config = dict(
    d_shared_expert=0,
    moe_layers=[0, 1, 2, 3, 4, 5, 6, 7, 8],
    normalize_top_k=False,
    rope_base=10000.0,
    init_std_qkv=0.0206,
)
Below are experts of layer 6 (counted from 0) of a mixture-of-experts language model. Rows are named router (the router's row for the expert), down (a neuron's output weights, with its number) and show model dimensions 0-95. Each number is 128 + 24 x the weight over its row's rms, rounded and kept within 0 to 255. Numbers have three digits each.
After each expert's rows: "raises" lists some tokens whose logits its average output raises strongly, later layers aside. This comes from a sample of Wikipedia text that the model never trained on.

# expert 18
router:150178148120150129158141203114138149097156147106119148148092139166128123147116151113107132159152171098138117118164147133166115111124142123121074153148118131154098153116121153133113154166129123139167105121147088115107116117140202111148154147110144112123094164159118107089164142119124131184
down0:134141131138090114100156091083126112136136124141168125120107131132149107132152133139148111127134131133070138104157100092130098112144122117136169109163173168158110142112112151127116123107087105173123138120073105143155156128121110114119113082156098130153151146135143086145103145101146170129
down1:124108112119129091115134200091119153120149140129140129100143161124101126166101140162122100167136176121116144145093154188144104092096135141159118085109156172177137134120081118147123171161119134118146160128129127162114115136142129131127155129155116119161099141131109135108160142108124147122
down2:118155112125145145153139166143105117113122113113078150090090130123144145112107162096131124176149146137150116144117125110100159119111127140137093112120145090109129138122095140098100127067095093147132143128123123128125139182098133095108121143149114151109136118145153128097153147150124168119
down3:122119112129091121123121144133130087157121164120127120112163124152137153135110175143176150097112135137058129148149154176149085128135143132109088197131126125113136126176114101146167128151114134126134146126114124118121082115119088115129149117152103146095144156158126161140114128116123131117
down4:116146129119117116128150134146101123106116080099133131105097091153148113080088130105097149123117156161144139160158158122100175146114149142120114099134202157188137151127101113112109128116111133138164135125107117167123140169067194122127118155121117099131120105107129098103117172141134122152
down5:086132105127141121089152132142094120136143135131106104141082107117137122170145100149143146151143152076096160083146122131099182107072161125128147125136101081132109127141187159123133112154111133093135134120138166116100113162150159164131078164160095150167152147141102128102138123108165098149
down6:184155141149146153149139121135147134104123136125133150110188127126143123100115155123098117132151117123153156171175099104145141127149124081105107141087091104135156116111184135138137132135092155121135110124122125122163112109152151137155150138158158117118133133113126165121106088123109134120
down7:186110115127147117129134050134097107131140150153100117140108110141133118108150148123091149150192134114105126133102119152120115105153121144104121112146085110131140133137154115133117143113135158118128102161130167110114138150128110177112163091129130132165127106145138155122105112109131133130
down8:070112127150115135107095164107181110155105131152120101128080125074123124106139119103135110118121129151096144169112111131140167141109135134139127131145136139168171137151139107122119106140103128153123144106120171131128123123111149133150156136151135125114110130119146118140109108166114070163
down9:169142150122092132114148123127119132139121151141121122129112111147121130166141178136114116123116107081102119118154122168168135125153169101073101132142159111132111151117129120144134193105104132109145123137159175155141129063125095158137139127130157170165133123132127138145159168060163130151
down10:134123160118121109087083102124171123131113133117072134164137151114138111135127085116117101141133097102048114079091136176141118096135093144175134146118123112119152184137154107121173106129091127107125130135114180147112176141148111131155107084158131106141153139127137178134114149142075131124
down11:136145145119175150137139145121138155156147093123109121111132128098157133110130106104133138155110127136094132117129123129083106143113148157125131152123120149110111115147131097121151138120122136154107143141120115127155098108111170072146110138102130125147131135127153094089126111174086107099
down12:166084143121155145147107044121140114128148162146126127134155145121124073095138137167101157128126108135156134129111143138132118138164127138108179102145122147092125120116139157148073126137121114136148103158128166125157190153124083097128157158085154073160179140141122104115142103115100136120
down13:168036119109094157146100105122149124114135136124174168155152108150106100136166159123114147131099137151120121102076130171143097163163152124117138101124142110088140092117103111109116169116125120144108111169144140125143112116169098103102158157084118149107122130110148093164125094143133143116
down14:135134130120095087146126203147140169122109122114087139070150102121114147107070110129127134116122123120188122157162136144129153152087108142101114133109133117119143121132088159130159120151131107102132119130137128113102130113155161134127116145133143151132114135129142122138133140053127119098
down15:136094148155152133137134161102104141139145117138143129142158102154095157147089163129100152103123128166160137142121091129159117161164149111126164096150154102151111122116118113118083136110144148139112093133163114145151120122115126100073148147104156142097111137098177130150143144105134119119
down16:131143136116111141103119176139133140140082113113148141148131144133162179108137100114149131125148167138156125130126125128155156143136106131123127117153149124145107136109176142121124095162143135112160120099198123102099141154116150147116124167094097141132093114150160107131109130109106091142
down17:128105116092131085124164151121121163126139125164141111143120133160137176141164128112128149131081158148161112139118109125191148113128153139152102099125148090118127096109131115128061130138144135085127119111168116165134148113101163101090136110142132148107128150121127120116133136133099098125
down18:124095139106132123144147082083110139151139167128125128148175133163099142178124139141130143116136131121105102123098089162174113150151165053114137167156128131099109109129118110115150133106122154130128112113169126113101089091122090123119160162117128138121118143106125099118130123126142129104
down19:122104189121158103127099101088126140145080124143134135178137148127110131143127132134095123128130082152155114087139142118117146157136127116114156132106137046124069120084147148095075141155107139120126157158158139163122168133146117083169114143118127149092125111126101117139140110138119118132
down20:148145093125116177156098134128124129139138143124140163168122125117127115131186167121101134107074118142168076092109123165102122130150160146101161139126146127068080105069133137119133107101140095120116086167154158089126133114174092108105134138097121133103102126160118142145120150143142149139
down21:170134113171140152166134093143064120137129132115142125125070099139136110099152155121136146135117126084132166167122089097147124143133132171098129095105143092141103148088131123135136128092148103140139083114160130113113146096102124167147114134099116095138102107130146093120171107124143127124
raises: ";", ",", ".", " and", ":", " in"

# expert 16
router:140160151122158140120143138111115143120161146099156152128105182149101113146137124102114138105157117125151111128128157141159130092131164125096107164165118127125100170122096164122105160140146114132151104132155103110113128118123120122136149137093139123100094125158097112101128123120138141155
down0:142103128140153135133144122176105088107118134127085150110122088105105100121111124143114168143111130100124132081101151134125168106125120136154134140127147105112106127151144109145148140102162071156138154122133098078126106146148130145117153158086138066112124117104161105162125143133145140127
down1:125169126121138121095150098115148097096152175126161132132180185158140155109138134139118147117137132142136116118103160093141167114115189139125173143146111189143123129147155106155146101115115128151139107137141078155150117120122094118102148112148142132101103127114112128156123152148138159100
down2:108130116102125108110076152128101103134110098143126158104182106129117142086182145145108146129124097159104134087093127142104130157139106152159186148128154134096102116108129102145138166144129102127120137169138145133111135151142131171155124166125099133108121116125134135098105105096156124116
down3:121118157128103131134132128094091144133152129145153083109095158112106114132129134160142152115158121095111115126161124090166080125137161100097110122136150146110149159152140114128122121096165133124169099148099115130082132112154151132131122099156080155157122095204157132154122118094141158135
down4:145192131078131124143119130098099116113135140142147122121155120122122146127109129137123098117145147125138143162133105144130103098131150112124133143119150192136087145138111111144074090134096149106146096144130115106138160172100124146110099148117132134089117109131103158084129129151141144130
down5:100047127133111141130162118153150138082160148143102154109157094103158125144130159130101101167089135150168159153143149119116143121096121142137160110104118137129128123165111170095154103162085130126140146119126112106119098146135120115104115113159048141134142154138117124173134143105120081169
down6:163113148149157100062184174090135162102108111111106139204095138088163134107103117119135130176147177188133133124146103165141106117135138094115101162145137167142121145098118146113183147146145137151134095120142147181143115140135153177109129130128107117161162163087110129089144142195112119109
down7:138098114171134091135091158117154110110076099129106121137138101158161119105128120145145137134151132112127117183145106120137084117121152151150079125152095132168115123158114078091125144137127124115113122139095194134084153147137146096142130169154131137170104116136130097110144123133102156151
down8:149109135105104160142121110097116112107121128117097099154118129106154116173131089115101168133155114127088106137119129104144134103129085094135127120108083112109064106147173155153080189139107143087163151131135117126117131084120130193135153180121156130127169147174113099117123114147133105117
down9:074153095111124139118130142103143160091119118097138152105150147138142137109115143143148127155144146143126160115118094127110149186131131140174158164111133172103127134158137128151189172141096129168146095143123092120117121100151119108121122124106139095107172109083139110128114128116113142115
down10:161045106145136151140095073139134154143123158137131137128131141125121120108179125116138138096066103140135134140117096131119129088099168144132077094125132148125133140123170159094147103115113155171105077161175110130162160116141068109140126116127124154134117147117139132170132120125127142113
down11:163155137132087136098146145105108141166172137166129117114157116112176160164128146151171140117148124144142117150187107154131114076101127117122118139111113150154101137125118159137150114158124140165128054117132115096095078109138120128128137161125172127168131143097177150111183118178130122133
down12:110031137117153108142163147117071155124102117122089137136121149112143095172091151117138143126161185115097109167174106164148091175134125132127099136117105155138145111122129144115178111125151106147143158129118139117124129080132106091163143143126114115143154101121124123144131114135129132171
down13:177177110151134151156151164105163129094186141157154148166123122132116145145120144128132129117145170104099169128143062158106131122110155148122181146124157105118122143154097056148127152108072146137118101131125100114130114122152132085116108124095125131117149145102145091126144130153137121149
down14:106145131138129153096128087139104162106129125131108115139146156146138115088150122151153150171135172156097082138097103124105117114159166132158149191154074143103166095123176147130177124097134159154137161140113106155111140108145097161135117117122072173155158156121101111156122125113136134104
down15:153138079090140133118097119178118112144174134127119111163118144073165144135122130145132136136135128147127143128099144109119117155128119092122147142109122112164093153155134130121115113115131093096139075141142138152156144112099079125135115138168127135114123141129149104098067118100155117172
down16:135070114108130142078167132148125123145135153117122141112131116103105128110124125101155125124140154135140146119072141122100175167133164056144116107093138147132117055126167188089144119111115100113104115133141107124122122113122103140109096116129089158134168142075123138155144105152131086118
down17:132159155079130119161093178133126114110136150115117164145079142117116139137141201101124113168094166132105096154150169148109074133109159163194147139135138111139155130115137106129126136130127131159101161103142126115126108119114124116134071129161124156170120138165124134115146090204138160130
down18:111147145102122067139112121138128069104106067128080122158154136146151154114124169143128157116126146131106139148142107164102153158132164180174126109139152121104150115160100089176099171113122111096165131097116151127104133136102171147143145116154121112121131123132104126135162099120142142141
down19:135093132150136170090139138123137175128117102141138096144120126138081163140132081079155111086144143110123168089165112139175169152137081132128125114105138099130164128098142164098133125101112122137129128121165111172126169121151134151140121097136124169114152122143128110185069150143132155094
down20:132172163135095088144075089136132099152104097143135128138090150156097107107091138149129124157129147114136148110091149108134102094143152143115112101119134118065154124102160112082132117117157132082129169116152177133160109160144148174167103124161134100107152114131142132143093108114147143150
down21:121111167180136139090147137158093159139134164126113148107124091117145116154175136102132147140119127092107087134099121089142120084120120158170100153123127102089169120104107128143113124120166158165116115126156165097105142088159104104120143145108143120146112143121158124170118135124148095088
raises: " |", " |\n", ".", "ij", ".\n", "sch"

# expert 21
router:140176146113117123130154180120097162085131134090165154144125150132118114138144128135103133134139152124134123097138131159138093136134139129110086147133125143120135149131063133157137128155133132155170123126163078104097120141148169134170142163141118119117090129168094104078114108118136154139
down0:128143133103150099160124116134127108127155174130133157131147155147167080102137137128083130130076128151134139162147124179161137156130101090111109159140095133140124127112105092139139146072150139145169150123132107100155098103153120111151116144152165128113113053151126146133137143122155119144
down1:126146133097102127166137112137121139108165161168122130191172103141129093164137158113106128160130162186115115099125124140183118143162125115148076141135130151121128130088115077144163134122131101157122139129147113112134107132143118140169132156135144133147141128139122132114144098103124134103
down2:109087075145127140132135145139165102130148129096122142153124135152107108106135100096106111152156133089134063146104128112154136166190115100102139142123137145114138108100116150129162136126136141137125069118155117100080150095112152144128136168087126094118135106111119094112150140110154137134
down3:090153118125106127164120127119140119123133096100161106138140113086126116128099077168121136143127098149117117149103115132026103143100114131122115128108132117107144100143126125120173115099096123134103115146147150172145138148128118116119139091097122111125116133099133098171121141154111109115
down4:097087120125165158159130159106114119167102151097096147124105138113136127163136101171111117135099124099143148165116120151110117112131125125093155124138109160167152097161149112125116132134080094169125074151109145082133131124141165138120118136159129129156177136129135121085118102153143132171
down5:159133111144106103129161100134129196110122133162144129139151121125179119123130090145064123119069148154157124126120142113154097155123101135111129135108130142155168108115116132163105158127144130147112089146111117085116125120162185141120162135089099125114098130142086136128122122112157105129
down6:102102193122077126094118097090063117094125151144117083132133101131128135197109145152115150136175079105098137101167169101109124114144122151097163123125174126138130130127125154075155148149105113087095154086128145138109100134128150130149169157138095115084102161102146121087110139096096079107
down7:109134151152122139128151090165117167120183139155108130159122148118151146125143142180115089144124117164122143134114135133085125113208104128113135140151125150104135149131132141133136093116160148128141129106122117151154067177127155100098134084130130135135168125118139120134143117158109223140
down8:120110139142134151142163124141130170136120141105117171076106123120128129113136147103152092119131103115093092137146137158127123157181131128126142113118131138192144095123123119162114115144103096142153146071117143126144131144149176148175138106148110117153160132129135116129159138146131134146
down9:109118165117136156130110142101099149120118136105125092131126119103109084158174185148197103154099136104109124088103128102077102121160154092132135159166139141154131122098124123119180157123195130164100147124127166120130131102149116102144098095097147119106125151168147116150110152139086116141
down10:162103150121131136130126131122144113145131147116128114137089126127141120152120146121123111118153117149170130156141137125141141120150140109133137160139132095120163158093113151106139115055113098095142123133144116141136136117119128073126151143158169150098124170112124153105101131125149131149
down11:120139120175112156123111129099066103089116119120124096141120159104117131182126095116158091076125141125168119164141162156134124121104143119156125100139131132128140162154117144115160166154134080131123123099132142167100095148157117160138134098125122117055109165093167137129121126125135125172
down12:116106126139123145102106157129122109124102121130158123127125113166159141134130134113126142157146133095139113200181130099152111141152145115107108134130157121136128079169123124123141132101096123137140105121150113106126092110089133098114117124152119154133050116104157116161145103111100058135
down13:103161171141159096162104118163139110116125067157115118102147138115156110117106114127152141164105135151122137166131109138151147130125115122141134149087141110134132173121151137135139135123138159124144091146164140133132142112128163104171125122152134112121113140104112161155160109094136112160
down14:110154141162124095102127202151137131117108131128143109116105141128126149104109098126159115154114138107110169154136095152112147107109134132154152121141110091114132126133146144136194124115116170139158134129101124144137190137139182135139110110129098152146141113165126104153101124125118124103
down15:111102099116172148133133132138116126082106113139104091124078123091122109121113092133130113147110123159118149125130080129103179166093110141139118125094104165080143124117112136111172140138128165175138132114150139110113079117163118116155135106119140137141124105139120100207126126106126166081
down16:118116200133109140151136141136111131133110130143108118116137081145119113120112109133138128120135116134107131075129100142149149158150126157128158119097126104135108121073172132120132126114164128114073121121151119119131132140177191118136105119120121118131138109152104131159155111111117158129
down17:108140140108137124145090142092159126150139119120142138084161122130120128121126145119133157143139117130156159174125089135152098146194135166144110105101144120112155169122125130099116135091131122096129141099068127128157117113149158113093120139160107134145134159131091166131173128122070142126
down18:118107103161139109106104143103143084138087134088110156092125110155113149137102085122107141129137119111109128132194121144143157135103124163082151150091124138121175116129125136130141093185107128154147165101078113117141102118140131130120104089119136118130119127118134130132137130123181111140
down19:055167162139139184123176108137147120112106131094112192117108137131150158150091096122093134101123190173165137115103116108090146108142105140150089148095192150101111118137111170056170132085125143118118124124141119142130135113125186129113097131152129148142121110110150107137129119143141120153
down20:114143124134147107145165130139086131146153161134126112109120099129124121143119158128125105107111155133105141104147173133141160135121138137169136143142114133138116106133097119146143168143140163139127137153137134147099129133152118150134164133141161121098056124106150093134109123111136136157
down21:137134118158184161131117098123096163121137166157134134120143166116150128127165138137138138141126160136137103145147123111128141120131119121138093136183102143098124115152126133131122147130151153154097134127123135152128145149152086135146123103137164116125105139131151115136114082142099112119
raises: " |", ",", "\"", " |\n", ".", " not"

# expert 14
router:137140129124148167132148161093119130100154137088134156143117172137115125151120143095101134129156120109152116108151118128151136130154146112087110145142127160153121158133084164119109133132117100142168114140155071093092111117130157113172180141124126097098114158127111082106137123114135134142
down0:119101144167125131080150142142147120139101111137152142109088125116111125114097088137160104116130141118135145142127105123090115147142108145141121152101132129131122106160111145113154100111091147126099170079098135179109108129114122101138113084112107123131130140142130124123145109166092134128
down1:117220095122078143161147107154142104101164143126092117153124111053091132115153112117099114142106141158151133152091131105111211113096138124105126168095120142140129153172138133144089083128138128138121124148114122141141090138127140129101129138148164092121101151153105125158132182128103098136
down2:177128131129151120155134112118131135132132137164148102134138094186146142153148155154125132169146141121138130133103147155168099138110108123126074123121156153154148165091124138108150154128177123123132123096110145086140151105156121145151145115137095130143136146115135123163145133101146147147
down3:123093120146117109100092140124162127139144108151151161144146173127116145111093117123129224138116128125148134140100131116108121136202124163139109153164102141192129143138147118125116116123137160109125113102104083123122106092126172102122144086137116132150140145086130108107107143133112076141
down4:157124095167126082115156139104108157118177111131125074091137160139142161106094099143172122113091133133142124122121131112150138163116147134126126133156132180138150133155097145125104109144086116085141126123115132148128152146117137148132132133137159138119157117104140129108135138120113122100
down5:145063111132153121136136110137136143135144146122099155125125102150131142119072121141107141158201128139111148125110144105131117109161155086118140142133163165114108156143157140141152127149147148142137099161177128100130150126121107151137143145123103124091147181129108108097141171117183120155
down6:117146132118103114149115137114130159101161155124108101177131160108135132112116125115093108139109095151142124136122143129146127119151117118110151131110111172172139144085141153153107157124137097152121085103104120080133193133148144168112121106133123137133101172071092149106109115142175150133
down7:172098129076185109156199139142086118125145153134121091157121111157099116170102146108145139146126117133145144113133125115139105124118101107130130119127145108128123154085115144149143129170152134154152071118136134116102126098129159139118138120097147139103101155135115139089155100110140149149
down8:140106136117087108161137125139140135115165165135163128173095141132141099140172157086161080131134119132107142153119089157168119143087123160118108110125125176145158130096103144125144141152162101201148143123094127136115229114125126164114088123128116119089137129137113122099103122164159167097
down9:132051169107102117110116117182152151148139132157127134131094102165106091115157147113117145111130098125155149101122146130112140136109097119143174124144116111141124112064144156126156105156122149156141141170110109143181127101130109113140131145099125121082101099098162134118102157135131104164
down10:119100134160117126153119130134159124122136119125129121110138130138100104142131116108104151141129084157139132140106114105116156131155117141127139162122127144178165144102156118137109118138139112154136093117154098139168139128171076109112124167152107135140160148137135112108132171132125101147
down11:156130134155111110163113107156098131121181136132139151177134109142128109149112111115128115131126123143120163092127126124122106112207167120108100129119146130156137158103102142118103132137153122104159137146134101104103116108129158117138140138097103100125125118143090120101159156149149137155
down12:120200104148125142161167129073084114115167115112111135155111174122097113117141136102155145106096159110111127098166117135126126092154124138114098136141120124134124145153111095130185124170145131145118112122157120110128120145136130146150135120113114134131122109134103087160092148090140182085
down13:123118170160186145150149130109066118143112101086103154111129146136138140119112160125147127147121172111160101159129115089133113095121101133155092105160129098139111157129104137135163127124133143125133136094136127136109141161139144141129117103135153108110117129181084128129181138123111120114
down14:149137117136137135160125162188104132156138095132136139164094099095121126135112126148088153144134093122101169131086119129119160163182167120084159163167123121144124151120115147142142157075161112136124125131163104123146095105127116124103136140107120130125132096137158116102127153139085153130
down15:147114097169133099119144093126109137125140110126144127081168118145123167137123107133125111120155136115144112143157161148155158179111136128132088122108155155123140160182099114102139150125141144124156119135118126105123110111110074141171127180117174127102168085159147144107172151128162143144
down16:159060119153121134119124096158140120165148101105102154118152115161093138130133132155160155116133122086129119109116117118095126147155121149134132115165150099118103137141139094077146118108129146102157127195146061136122077110122108103152129139127110118098153072171128087116120144123085077110
down17:152169146133135148120130094128129135116158175073119129167165169102139168123120099143123128095113181123127110151072131162127145117108132082161127117106096128106136107135087131152132118119119132125137125113103153146092159128109133135147140158128164095114114138146139139110150098091160148094
down18:138100184105115154096138152149150136138135140153136099161119134162127085131145136108154141135099150085086160088129170139119154144093122085105149116122166146156093136102164135117140135157134116144167153130119115147119112123153151127168108130137123140128110134145129135131116120109134152129
down19:153142133087102100163176141166137118128144140133108112114078120078123122122117148130168168122143149139116151160094113123099153123110149154118154132096077141109120103154155123153150123124142138168145145147122143175101110109078149114124132144149136129114118144150121152161132123155113137115
down20:133103114072131114105125158137096129128139101158141114103102113122109169050086115131130119097102150125130148153108109104139134115116119134114135160152140143106131116113139084138129150108124124111129123129117150118169095104121136168106141120118120157128121141116135140150116093152102135095
down21:113129160133144111096113077128140109132124144169127102120116106147119100141132149120142178113102174160142161087159128134133080133121123175094132115109149115114110118135112110117155087137121162090125145097111138097172122176142164096109114143080165104117103127126135125142116142143111102089
raises: "-", "—", "By", " |", "As", "|"

# expert 0
router:116162144123138152119168183113132175097150114099153141122139172129136121137116124102112130114150158138147139132122140152154128129167125103095074139134123156126108145146088117140133144129131106125167142125131075115117105094166163125173166145137120116127131125164122108115143084117125184135
down0:123177135127136108150116116122101132185119129133161100102129138134109163094151125085120165108118095126152105121141143116145140086134140105127140138118125104090136135138105113128100123160113087154159128165124090112152111142098104144069165156142119165144031152152150088091086108112128118135
down1:147083111160065154134142109141160164139119162131143141137137106122140120112118110129091122146166072132134137132127145125113110110160153127144163120101101158109153126119115191168115095163097139179079169117102093133114124129123129124117082134108089122112101194141085153101101110131142148167
down2:185165093134126139156156153135143148126148166150108124153103129113140104117129094140127150143112137141137126106119070119163119153142139118143134123106105142113133127109166155154118143121160145146134135101171088129149137132176116111117072117117137098110146149122126150115140153116124116086
down3:151085112170173097109101128094156127102131164142144133117151121137098117168168153108125090121140145113123123092118097137156117119116128121118120143115126087126151125156143110109090148105117105106136090146156145142174103120107148177153138114092123180151143067149132146107151132126151104158
down4:148134101145090092121122162128122108144116099124129118142123137128124133096152142106119121103121179133150143125144138104071137134097162096130099126149123159180127121170129127141167139162136110138185110105124172138115117177143188181100126130110122131151140154093149099086121157156164117179
down5:127187118131110151179091101153152112156126138128116071099126132132125152121161144098129177095098168153116106142158111126128185126094111078087175127155123148129090106122149086119121134147095142130136132146115137107126109109136088127092157162088139081162118109100128110135130162100117137153
down6:128126162157138182093152098095151101122094117131107115136162127122169131098136147126096141110101155175115186107128048153175119148128154126123144154123162157117135109117109146133136149102143112107109159142189127136121182157161134133142134135130091164148173089140145162172139126134172182103
down7:144185160148123127134142131160126153128135103082124184145113148134067183132112136157115141082115142143142149131157178121135148089114136111094164104152117107156148116109164109149122117120151121129093090090148093116114127113111124100141122146158150140138181097130158168133122145128154106083
down8:151137036147124132169113079105145121106128102152130137120091127126139122155104128116116114153173127125136140121153126142110142131113144089153130147123122144153136097168137104110125128124105164164156122108123138130156121108077137132143098151123112108137078184090146152117152142105127068136
down9:136059124122112120088143101117153125147098144052134167156084128102112116123124125134136151127171164135128112153110103118147119115144164167161101132160112101139115143125120107172120108130153124103137149150120136169145105162105138112118142141083148110109141129189119138177150157135117093157
down10:191127098165094155151116100109160142132118148150164160137112113120100116162106095136141097123169094129109104085137099142108124120136160160138112114115098128172136148096125189129170135128127102133142090087149163156170138105084092110113142136118127109129141124121141121181135152135130137105
down11:094145120091094118139127177118116118113134148117111140093150088135123115135110125148108178136089110113139133171169133106080096125127138118152171104147164146134142106136124116140094154158139122153144173107139149109077148104100128147113076143134132074110127158128141087082097119171105152137
down12:168083149130091114107094122159138174152135168063102156128122107154125148127154136111105134149134117115124115157114117124139172141133146154127121094107092093133147101119101138110112128102159121123112120103134148098128151188169140095176096120124117118130202142131089100116152151110101117102
down13:094134148144160102154116165127162136084120096150112107135129134157133144128111151106135118152117131159140157118123146138138121112135123132084110162130130116152134152100165106168114116133078122127139085151143121115116147127154154124137146121179146148137140061144136123094098133092142147107
down14:167086154105108121111085154148174168132093147122127114147110130151085081116141095099132138102120137142150126112144151148125125160160074143108105116128140148168119088102166129179109116130130128166122107121139164137130124131149136145101126155097115150209054136130132127078128123142121116110
down15:150097138172122155147121108111146135110149137122168117144101072143142126111100145103181130118108116142181128130102145122156105128104144124113115131130070150127141179133150124120103117135155095133125119079139133161095108110145153126124100127119118103120146114126130155105103116080119150094
down16:091124116150132147135122148124097140103123108153111103117155098123147160138107131101126185113170129135119101126091115110143130145145132105150094122136131151110142127115117136112151105111184116132148137151120118183065153107123162164168117102133084079157111114127124125119096106095134145128
down17:117091157133124135118148127107141124117109143117161162119108126085156115138129143139128135150114086133118140100145127101116116136090121123084134148124126133143155123182060125109133135127108129099106138160069117124158129147141181136103113158109136171152126109153141122087127157104112132148
down18:095118116163111135147144136088106136079136124137131150130165149144122147117121148117113142149123132125104133069135096145090127138127172137160115152135132160098089114130096090111130139091116119153139113151130106118098130075162165160168133127133084123147189097091141123111106139142130178127
down19:111148115214138152119102126129085146137139148136117133147140124134173118142093112135140132093102137100158159156157044168076097126155135133163116142141098114104114167143126139109148106128155125150146144128114130137139130112123095128188072112134168080108119139119096113162140150128134122150
down20:078134113176127115137140109102156162122100101163148142116167089096173128117127094114119112115114129210111147083162078135173119128127077154148105156119123128114104133156128123156139150115102156148108149112158114166137160151111134136139154092102078181136113107123141122184137123158105159142
down21:087133135106139106130130138129113114107137168177156146101165156177101156108123144114160121113140108150125100117128152123160149152104122085148126121136140133123083163146130154106129136138108112119148166099108106118101104113153080115144122114122130128093131113155135109168128122153138131147
raises: " |", " |\n", ".", ",", "2", ";"

# expert 5
router:144172126092156136140129168105115143120173136113140181156110146156112122147111152124118135100141132113163135116126152140143103101131135090109114160117141138110096152118109176146105137159145115153157098151170108122093137111150129111147132123093128113096098146147093103112127118118157133178
down0:141102117121145112167133108074123114147118154130159106136133097136146160130150131115154152084160167119127112123159132146131075130140094124125111120133116129116106140131141103136133160133125119126098169063140162168134112141139150091121116180098124089111130117119126111120118056137142111143
down1:112136122146121131149116152120134088126133097117085146123124120158108127104119136132153089126105145135134174123060115161143127143105129141139087138144124116107132136129132099138119105137108111129102166167125132139126131074132136170138122133136125098170131140127136105141110086172110152105
down2:122114113135121084156135054162137118126101111141109151156159161093131111130120133115151120136121147117132133160124099101117139173127114116145039114101115177104109130118114122118109108129125170125115102118171182091103125097131152141101121096156090121155129096116117149104131071157135130153
down3:134107128133123184127092180097100101138117126142122096116161137206134157129114139127123117087140130073099109107136171133090104164163158115126125166140103105143141094136144117109131162137107146151108123118123102142122110106129197124126132123131123149134115128136140103134110153139131138126
down4:165159123128156107127143170138098111157086119160110103110124136160130149127114096129137126117131120151100127169129113110185123113112095125101130131135144125167144108116134101151121109148161155141133129098134142136111139144125115105117098109114178104175147131125096098132151132141156093158
down5:126116121146147135135102103148128156121124108156153108120154112132125153106128113128131125154138116121148166121126128090111098140104134141132155098133132103160093138082181121142144153113104108134113132117164092144131118114167135144144098143112094117137130136096178126118166139122151149122
down6:127119104146146159157131162090183140129142129111135149104099081113113150160146121146113123106114082108121118127127178129125156149165134090094171157171132133131114123117117106148124153114165095168136151149127084144103159114152114129173123140125141081105123149158081136132131091064143118109
down7:136141135144153148118082135087101160173116144121121149125084122118135102133138112161114133141129115105107121152154187124118095129124121105134170157087159143115136128163134157145132126079098129120116151133093138145164154093150081128107118146146128119123171103133133116134099128116113139115
down8:104153142128118125149125111120113088119128147120083163120120144115113131124069106099160143123118139134153099130158115110140135112084120148211093120144092172113124134123108130130107123139096154122128096130139140087107142115100174132094150092078125109123141104141165152126113148128067155102
down9:152123112089130128145130137118127102112172124132112147120116145113127102101142131147144095180141071123153131114112110138105100115127133099106169167143150139125139163088120119126134127123163125112124126134110117120127122122140083121159095148119145117116156168129134129128102158146139146127
down10:112137131116152119121119127116109158134134150127164138096153094101116143130127121090132111145124123113115138125139087160151113140138121091088127133162120144145127132161138087141128102132131099113177146136085133135113108121141127077169159096111098130144132120103087123127130129123080134130
down11:120123130138119096110122101111080094160143093103112174104101118138156122113082108128156113107141120145151135136164131110125100118159120173142138125148151148092105124123191157141129130104111133119127097143123127087152126145115126120125115121074159142107108138159124138096132127142131136099
down12:126083156089108130146101114119117168132129157126171122124101173144097118081132108120093161148141153132145161140128133120157120137149159135133134117103137135099099107144146103126082122154077085118166121108125066133136140152159096151141136133083121111095126133179124122139153115124114149076
down13:073091145104136125163151156152141112114102118117135127122123112131145107130135122118146123111083159163154155129167110151095107142113094162153103133120151147170113144176119107129145088160085145109141153134207135111140086135078142149097131145130120169140098088132155166118140135133133108183
down14:151143093097138132148134099100141141136136176102132123153116152136082111100144113126150164127152106130132112163085074130133092169103137148133112110122119120091152103121115095140135123168136096116105090169154152170165147107099089159083120159073154103088130101160181081121140117113099133097
down15:137146149054117114152112155121141104176103159126131097105136116146130175103099101136115141125139144132086100147121160136117125141164109133112171162136174140164145103112146099147204130120116112140104121133104105129153143134086181168130129144128116139160156112137145142090127132148125093091
down16:128159080212129074101089134101162128108113105106146147174094131143128120153146145134133105154118112118117098107104135108139127081140174129121107096155154113115175166120167131119074119142133138121097120114125117105106152125120159104177165142141125151131153106105119097108108111117123151166
down17:181114130134121116131091107119112120146151154161135161145143087129097113124110089136162143127119105176114118121099072138124074118129114116095144175115080155141147136109132156174115143118151128150133131174125128127103109107143093160151114149113133110114139166107132115134155162115116105161
down18:162112116160120111123090134142134116127147101168123137154141100120171143132134123182121172135128124117128138140110155116110084088170164100128172178124137159178124146085148133145106123107166167149089066089134132124114159118131142129079144155164119096139160164133133131137136130136143137135
down19:128152088120107134168102074088091094112135148155162116145128131132113102120155100143124117145131119144091128105143127162115136166122129150131131116096154151120126137143131105147127098124135144135120093137117128141124109104129108155122121097095118151099097136114163142137155138130138128092
down20:123172141146156126093122169112098094120131148131113095122159117140125159185146086082089121119178140173150140095122069133114115127109187118142132137122088131108127127086107098103155122108135124165103111113117137098143130102129093125120134159124117148147137103138175091188157096140117155134
down21:160123108144097152071160146153099107120136120112098089139094133151081136116112151146145102095128114125159105122112099118099159157119088107134130112160185127140127154134136134080109110149100131131146138130157125107139181130108087183150130114158140134104116111137145109124154189160132121106
raises: " hands", "ying", "ments", " saying", "cess", "ies"